config = dict(
    n_experts=64,
    routed_scale=1.0,
    balance_loss=0.00322,
    balance_bias=False,
    norm='rmsnorm',
    beta2=0.99,
    grad_clip=1.0,
    seq_len=256,
    train_tokens=327400000,
    steps=11248,
)
Below are experts of layer 9 (counted from 0) of a mixture-of-experts language model. Rows are named router (the router's row for the expert), gate (a neuron's input weights, with its number), up (a neuron's input weights, with its number) and show model dimensions 0-223. Each number is 50 + 12 x the weight over its row's rms, rounded and kept within 0 to 99.
After each expert's rows: a language model's description of what the expert responds to. This comes from a sample of Wikipedia text that the model never trained on.

# expert 39
router:39 47 37 63 50 48 52 43 58 39 41 33 50 32 39 81 54 54 54 79 39 28 52 54 54 39 55 53 39 66 51 59 34 61 69 36 38 53 58 39 48 31 57 38 44 47 46 41 38 41 49 49 60 53 54 43 34 56 58 43 36 64 56 55 45 49 65 56 69 47 48 59 50 59 54 74 22 56 41 41 81 58 39 51 54 23 53 52 38 48 50 25 69 39 40 42 41 54 72 35 53 44 54 46 34 52 37 47 47 65 48 55 51 38 53 53 61 39 32 40 32 42 65 68 68 47 33 59 58 32 44 36 28 35 46 49 45 46 53 71 56 31 29 28 48 64 39 57 56 42 74 34 40 29 25 48 72 55 61 49 48 33 47 32 53 40 45 55 39 46 54 55 62 43 60 63 58 52 72 34 50 61 59 37 56 61 56 48 35 58 66 43 44 59 69 42 64 56 33 38 57 34 29 54 37 56 71 25 47 71 40 56 50 50 37 48 48 50 48 67 46 49 26 47
gate1:46 62 40 65 59 31 38 40 47 43 42 57 40 40 47 61 51 54 46 56 46 46 46 47 60 53 45 63 59 59 57 67 57 45 65 54 39 59 71 49 51 52 62 54 53 51 37 49 53 54 20 70 30 61 28 62 53 58 54 49 49 87 61 72 38 51 58 31 42 47 55 59 52 52 59 57 59 56 64 35 43 58 49 66 61 29 41 58 44 60 73 45 62 51 55 59 46 58 49 46 40 34 40 67 36 50 62 20 39 43 37 44 54 56 48 47 27 50 47 56 17 36 69 49 47 37 48 83 82 40 51 39 48 48 36 52 27 49 49 55 61 41 46 48 57 46 62 60 52 63 61 66 45 45 25 67 50 30 42 76 51 42 26 35 51 52 44 22 53 54 63 60 58 47 41 45 47 37 59 66 62 57 70 47 64 31 64 48 70 51 34 41 63 50 52 52 62 76 55 63 40 45 29 59 66 35 68 57 78 62 51 51 48 36 42 49 54 64 37 57 47 41 59 55
up1:40 56 44 28 54 58 59 46 30 58 63 37 58 48 36 42 51 57 40 31 59 45 27 45 76 50 52 41 50 53 65 47 31 36 60 44 46 48 36 40 52 55 64 55 68 46 60 40 63 49 51 56 36 20 51 60 55 59 50 29 52 39 66 62 45 40 54 35 60 41 50 57 37 60 50 34 56 38 61 47 41 56 55 54 48 30 60 53 42 41 58 45 43 65 43 65 52 28 59 54 66 54 40 61 62 52 57 42 01 30 52 61 37 60 52 69 57 54 51 42 51 74 46 61 57 48 61 42 59 48 36 58 61 45 39 63 35 46 57 49 62 62 33 47 41 45 59 61 52 45 48 55 56 55 50 61 57 42 59 69 46 37 51 54 64 80 52 13 37 54 41 42 41 44 43 69 51 62 53 46 54 66 75 38 57 25 22 63 62 35 43 56 44 58 52 54 47 39 49 49 49 53 43 77 49 16 80 37 47 58 40 34 39 34 47 53 50 64 30 46 41 51 70 64
Stems before -tion/-ts. Word stems cut before a suffix like -tion or -t, such as produc, direc, effec, immig-ran-ts, manufac-turer.

# expert 55
router:37 44 47 43 56 60 70 49 59 62 52 56 31 50 32 26 47 44 52 41 32 61 66 19 35 54 28 54 47 51 39 44 48 43 71 46 65 47 49 60 36 33 42 52 38 63 33 41 51 37 59 46 52 36 60 53 64 65 32 65 52 45 56 46 66 47 52 48 69 52 48 38 48 48 45 64 65 51 38 67 65 55 62 64 31 58 45 65 67 32 32 44 33 55 28 36 45 51 49 59 45 36 49 54 27 37 55 51 51 50 70 70 52 65 64 66 43 51 54 35 63 39 37 40 59 69 53 54 41 46 58 54 49 34 56 56 47 73 48 52 64 48 44 48 47 43 52 58 60 46 48 31 62 68 60 30 64 28 75 46 63 67 70 60 62 37 46 66 74 41 38 56 39 69 66 37 32 63 38 65 57 49 47 32 60 37 41 38 42 52 65 55 29 51 34 50 61 56 27 23 75 49 66 47 58 44 44 52 54 51 75 48 55 42 57 53 55 40 61 57 51 78 43 67
gate1:64 35 73 38 72 37 64 63 59 59 52 44 39 46 36 46 29 39 57 45 57 61 34 54 63 43 33 37 43 48 46 49 43 54 55 51 62 48 43 62 32 39 56 60 40 43 61 52 44 41 38 41 56 35 53 51 35 59 38 48 54 29 68 60 68 46 34 49 58 36 44 55 59 51 30 70 61 44 61 43 43 35 45 49 43 81 49 53 75 37 47 49 37 32 65 62 65 49 41 32 30 52 41 60 32 35 55 48 41 54 46 43 55 42 37 76 46 36 25 45 42 40 62 43 47 36 70 47 52 56 48 59 38 46 66 56 65 48 68 43 54 52 49 54 20 30 62 40 44 77 50 36 56 50 53 51 50 54 54 51 72 61 80 66 48 51 53 34 47 31 53 32 52 49 63 86 33 40 53 53 30 64 66 48 55 54 45 60 49 30 33 53 49 47 46 40 44 60 41 48 49 48 58 39 45 62 41 42 83 41 63 59 57 34 62 68 47 56 38 75 42 54 73 58
up1:63 60 60 61 60 42 74 77 51 51 57 39 38 25 44 38 26 45 35 61 68 50 38 42 37 49 42 45 57 58 37 68 53 46 37 54 68 43 58 60 31 58 42 64 51 25 53 48 47 39 70 42 62 59 45 52 59 45 48 66 51 40 59 41 72 62 30 53 24 44 42 50 64 50 36 43 61 38 59 47 51 64 52 45 43 53 44 52 83 54 44 53 62 42 60 38 74 49 23 54 49 64 56 44 62 41 49 49 60 58 65 45 40 60 73 60 26 20 51 55 53 54 59 42 53 80 68 38 48 65 41 49 72 27 54 58 35 40 45 35 67 21 57 45 49 35 56 46 34 55 54 46 60 51 52 54 33 42 31 69 55 52 59 76 52 45 59 44 44 56 55 51 54 54 50 67 62 39 65 50 54 64 52 54 35 41 33 52 48 33 72 30 36 60 49 45 58 47 46 34 29 33 49 55 54 48 49 52 52 55 52 54 53 26 45 71 71 55 52 58 67 51 60 67
Latinate word beginnings. Opening syllables of Latin-derived words such as ac-company, ap-art, min-d, acc-ordance, dec-, offic-, Sec-, Qu-.

# expert 12
router:51 36 53 51 44 41 53 51 69 65 43 51 82 37 40 38 60 39 54 39 30 49 42 36 42 51 42 49 37 45 44 28 60 73 37 52 59 70 54 44 48 49 39 42 57 48 49 56 29 39 43 48 49 50 67 59 79 34 57 56 48 33 31 40 49 51 69 31 55 48 43 33 67 55 32 71 59 49 33 56 59 47 53 81 69 39 50 28 58 53 50 63 36 51 62 61 42 32 58 42 67 35 64 21 51 40 27 48 51 56 52 42 58 42 56 71 44 49 47 52 43 42 54 59 52 20 65 55 34 45 57 63 36 48 59 48 46 31 35 56 62 69 53 42 61 50 66 59 34 38 46 49 36 60 35 51 60 37 23 42 55 65 50 36 65 62 40 70 50 47 60 34 55 63 54 48 42 53 44 44 64 49 41 65 28 52 63 65 44 63 43 64 49 75 48 61 47 40 41 64 48 40 43 64 30 66 34 31 47 34 47 34 71 48 70 44 64 38 50 55 51 42 57 37
gate21:68 58 65 62 64 56 58 51 48 50 39 68 62 41 53 60 37 61 63 41 46 22 48 47 23 52 57 59 50 51 47 35 67 51 57 34 43 50 50 41 35 36 50 29 62 39 60 53 61 61 40 48 50 37 64 64 34 46 78 53 39 60 49 59 51 18 73 50 62 42 58 61 37 49 63 58 58 71 43 28 55 49 45 44 35 59 35 41 64 51 62 49 47 47 57 49 53 59 41 56 52 49 30 31 52 40 55 48 78 35 54 47 46 38 41 37 37 49 52 44 61 40 54 27 44 39 69 74 38 27 34 57 54 40 50 62 55 44 63 49 63 41 44 59 38 32 38 54 59 61 36 17 64 52 43 43 68 50 46 71 48 60 56 66 66 58 61 38 40 40 57 63 54 67 76 58 42 37 73 44 80 58 50 50 42 30 56 47 46 65 57 44 53 73 48 44 51 35 57 58 68 58 23 52 22 63 33 49 40 56 43 42 52 54 57 59 40 33 58 67 54 46 51 44
up21:51 52 36 45 44 63 49 37 40 39 41 49 35 53 49 51 43 44 46 55 61 89 42 80 64 50 36 63 52 33 52 56 47 46 41 53 51 32 44 43 44 61 42 64 56 52 39 47 54 54 63 54 52 48 52 66 58 38 34 48 57 35 58 28 80 54 61 56 29 48 33 45 61 60 43 42 34 37 56 45 50 60 66 63 60 45 50 73 27 68 49 47 36 50 63 42 49 53 40 46 52 67 56 45 44 77 52 62 22 40 60 69 61 61 51 72 36 58 78 56 51 53 39 59 48 54 43 33 51 62 69 53 47 49 44 70 45 48 46 33 50 36 45 62 56 92 68 57 50 46 36 59 36 54 57 62 34 40 49 39 48 55 73 43 33 31 50 61 53 59 45 57 56 39 54 59 50 45 35 67 47 61 61 49 46 46 35 57 64 43 59 39 42 51 43 51 52 51 41 60 41 46 64 37 87 54 46 63 59 66 62 62 39 36 20 32 44 82 59 31 52 47 62 49
Word-initial prefix pieces. Opening fragments of longer words, mostly Latinate prefixes after an article or to, e.g. em(phasis), re(-signed), Am, Comm, administr.

# expert 25
router:50 54 49 66 41 53 64 85 56 59 48 68 39 67 42 53 55 68 70 63 52 36 51 60 51 47 49 56 77 53 53 55 46 39 50 57 42 53 32 44 37 26 65 45 37 47 59 52 43 53 47 63 64 34 63 45 32 43 63 57 56 54 33 57 65 23 76 43 62 45 51 38 46 44 75 58 44 43 42 63 65 69 67 45 51 36 41 48 46 37 52 45 58 42 33 48 50 60 40 67 63 33 38 42 51 43 41 53 54 63 56 30 64 39 44 51 36 53 46 46 74 48 45 46 51 53 37 43 57 48 66 63 49 72 59 33 38 51 26 52 20 45 51 70 40 38 30 44 41 50 37 61 79 50 32 54 53 65 44 40 47 38 55 41 51 53 72 72 48 68 34 54 45 67 52 34 38 57 45 47 54 66 47 34 49 41 38 28 51 24 61 62 57 34 52 70 71 63 48 49 33 68 67 45 43 54 50 34 36 57 37 38 45 58 59 54 53 33 59 34 60 69 61 63
gate0:39 54 38 47 49 60 57 34 42 42 77 38 62 77 48 46 58 44 23 52 35 48 43 57 44 55 33 54 44 35 37 38 43 35 50 56 45 39 62 38 58 59 41 64 65 44 53 33 70 48 39 55 64 39 50 28 64 52 41 61 63 53 38 71 70 52 61 66 46 56 51 50 22 68 59 67 59 61 43 55 54 52 49 40 64 44 62 36 45 45 58 47 56 48 44 39 44 58 56 74 40 53 37 49 68 55 76 43 58 59 21 59 33 45 43 63 51 48 57 36 43 44 22 44 48 42 61 69 57 61 58 57 54 39 46 49 30 78 59 52 35 62 50 49 57 58 44 49 44 40 42 60 50 61 68 60 50 41 71 51 47 70 48 63 45 50 56 42 35 54 70 74 41 52 44 50 42 54 66 59 59 82 34 68 43 46 38 42 48 49 32 41 73 76 38 62 63 67 43 67 41 51 74 51 55 68 45 42 59 46 48 42 55 64 54 57 27 60 59 69 35 71 47 29
up0:47 62 48 56 53 46 57 41 32 59 71 58 57 66 33 37 65 62 52 47 31 60 40 59 65 49 45 44 45 44 44 59 65 47 58 64 56 62 67 66 64 32 59 66 46 69 53 33 39 55 45 38 38 14 66 38 42 69 34 38 41 57 50 66 39 35 50 42 59 66 43 43 43 55 50 36 31 55 60 63 75 53 66 39 58 54 75 44 48 37 46 56 47 69 34 43 51 83 56 92 44 47 40 57 54 52 61 54 45 58 40 51 52 44 19 63 29 44 43 52 54 59 50 37 47 31 56 49 50 26 57 60 56 69 51 57 53 67 47 45 36 41 62 66 56 52 41 50 45 68 17 42 55 40 63 54 55 51 54 50 63 66 53 44 58 56 63 49 56 61 63 61 56 59 56 54 35 52 66 50 63 49 23 61 62 65 49 51 50 52 49 59 61 65 72 69 37 44 45 66 28 41 64 47 64 50 50 53 49 45 62 29 74 61 45 63 59 46 60 50 45 62 36 37
Infinitive to and modals. The infinitive marker to and modal or auxiliary words such as would, may, could, will, can, usually followed by a verb.

# expert 30
router:62 52 34 38 62 32 51 31 50 51 39 47 41 47 36 35 49 48 51 60 33 30 57 27 49 52 39 59 53 46 36 35 42 50 23 51 23 76 46 34 39 51 36 70 45 57 35 43 71 56 49 56 69 56 49 60 62 52 39 63 44 28 34 37 49 62 60 44 52 43 52 52 57 57 64 45 27 41 46 48 59 43 58 22 54 53 56 51 53 57 65 27 63 44 51 34 52 61 49 54 44 45 19 76 60 67 48 36 55 46 52 61 57 41 49 52 57 39 60 56 65 59 36 54 42 58 30 55 61 48 52 39 28 46 59 67 50 47 73 23 64 38 59 57 57 58 51 54 32 47 40 32 45 36 49 51 55 39 65 50 42 45 64 31 51 41 41 53 57 57 56 44 43 62 47 74 46 42 63 27 46 58 34 58 58 44 69 66 54 31 51 64 61 69 30 69 57 28 36 52 46 50 55 66 43 36 28 79 50 46 47 27 54 56 46 49 60 58 31 62 52 66 30 65
gate1:54 59 64 56 56 58 39 50 22 36 64 57 41 59 33 52 37 43 44 47 88 23 63 46 71 47 42 55 49 21 54 42 77 47 22 56 60 57 45 29 45 34 31 54 56 62 43 44 58 37 36 39 25 44 56 57 43 52 50 52 41 57 40 50 63 35 40 57 67 38 49 68 51 46 52 57 54 55 50 52 49 43 75 52 49 58 58 49 47 59 68 18 52 40 50 64 42 71 45 38 43 56 68 80 50 50 49 61 49 42 21 41 42 58 45 31 30 43 47 33 42 58 60 40 49 38 47 53 36 43 33 52 82 25 60 63 61 55 62 48 42 75 51 43 56 45 61 40 35 64 25 48 48 38 52 68 43 44 51 56 52 55 60 53 67 59 34 39 44 41 52 47 52 49 63 58 61 55 47 52 41 59 37 54 55 45 56 73 48 34 59 47 33 49 51 49 40 36 49 47 29 40 74 63 61 44 52 45 55 40 51 53 55 44 78 35 47 55 46 25 39 48 46 38
up1:38 56 63 55 32 25 52 42 59 48 58 35 54 27 57 55 56 54 70 64 32 65 76 52 45 51 54 41 57 57 56 45 48 55 55 37 53 47 47 54 47 44 54 71 53 45 57 58 43 54 49 75 52 36 42 75 50 64 62 61 21 52 49 75 24 34 52 45 71 39 68 55 30 63 43 52 41 65 44 49 67 46 51 48 50 62 55 55 37 40 43 54 57 38 57 38 52 44 61 57 38 47 67 28 47 67 31 64 54 59 58 44 55 45 62 55 33 79 33 76 50 74 64 60 53 58 73 43 52 55 74 45 48 56 42 44 67 49 57 55 60 56 42 55 39 55 41 64 55 48 52 44 55 57 69 55 72 41 61 58 29 30 33 36 73 49 44 51 50 62 46 51 61 43 33 30 47 50 71 40 49 53 62 61 42 58 46 44 43 54 64 41 47 56 63 54 51 52 50 42 64 31 26 44 54 34 54 58 41 45 54 50 54 39 29 88 63 34 76 65 56 52 38 67
Copulas and verb prefixes. Forms of be and have, plus verb-opening prefixes ex, dis and con right after them, e.g. was, been, ex(posed).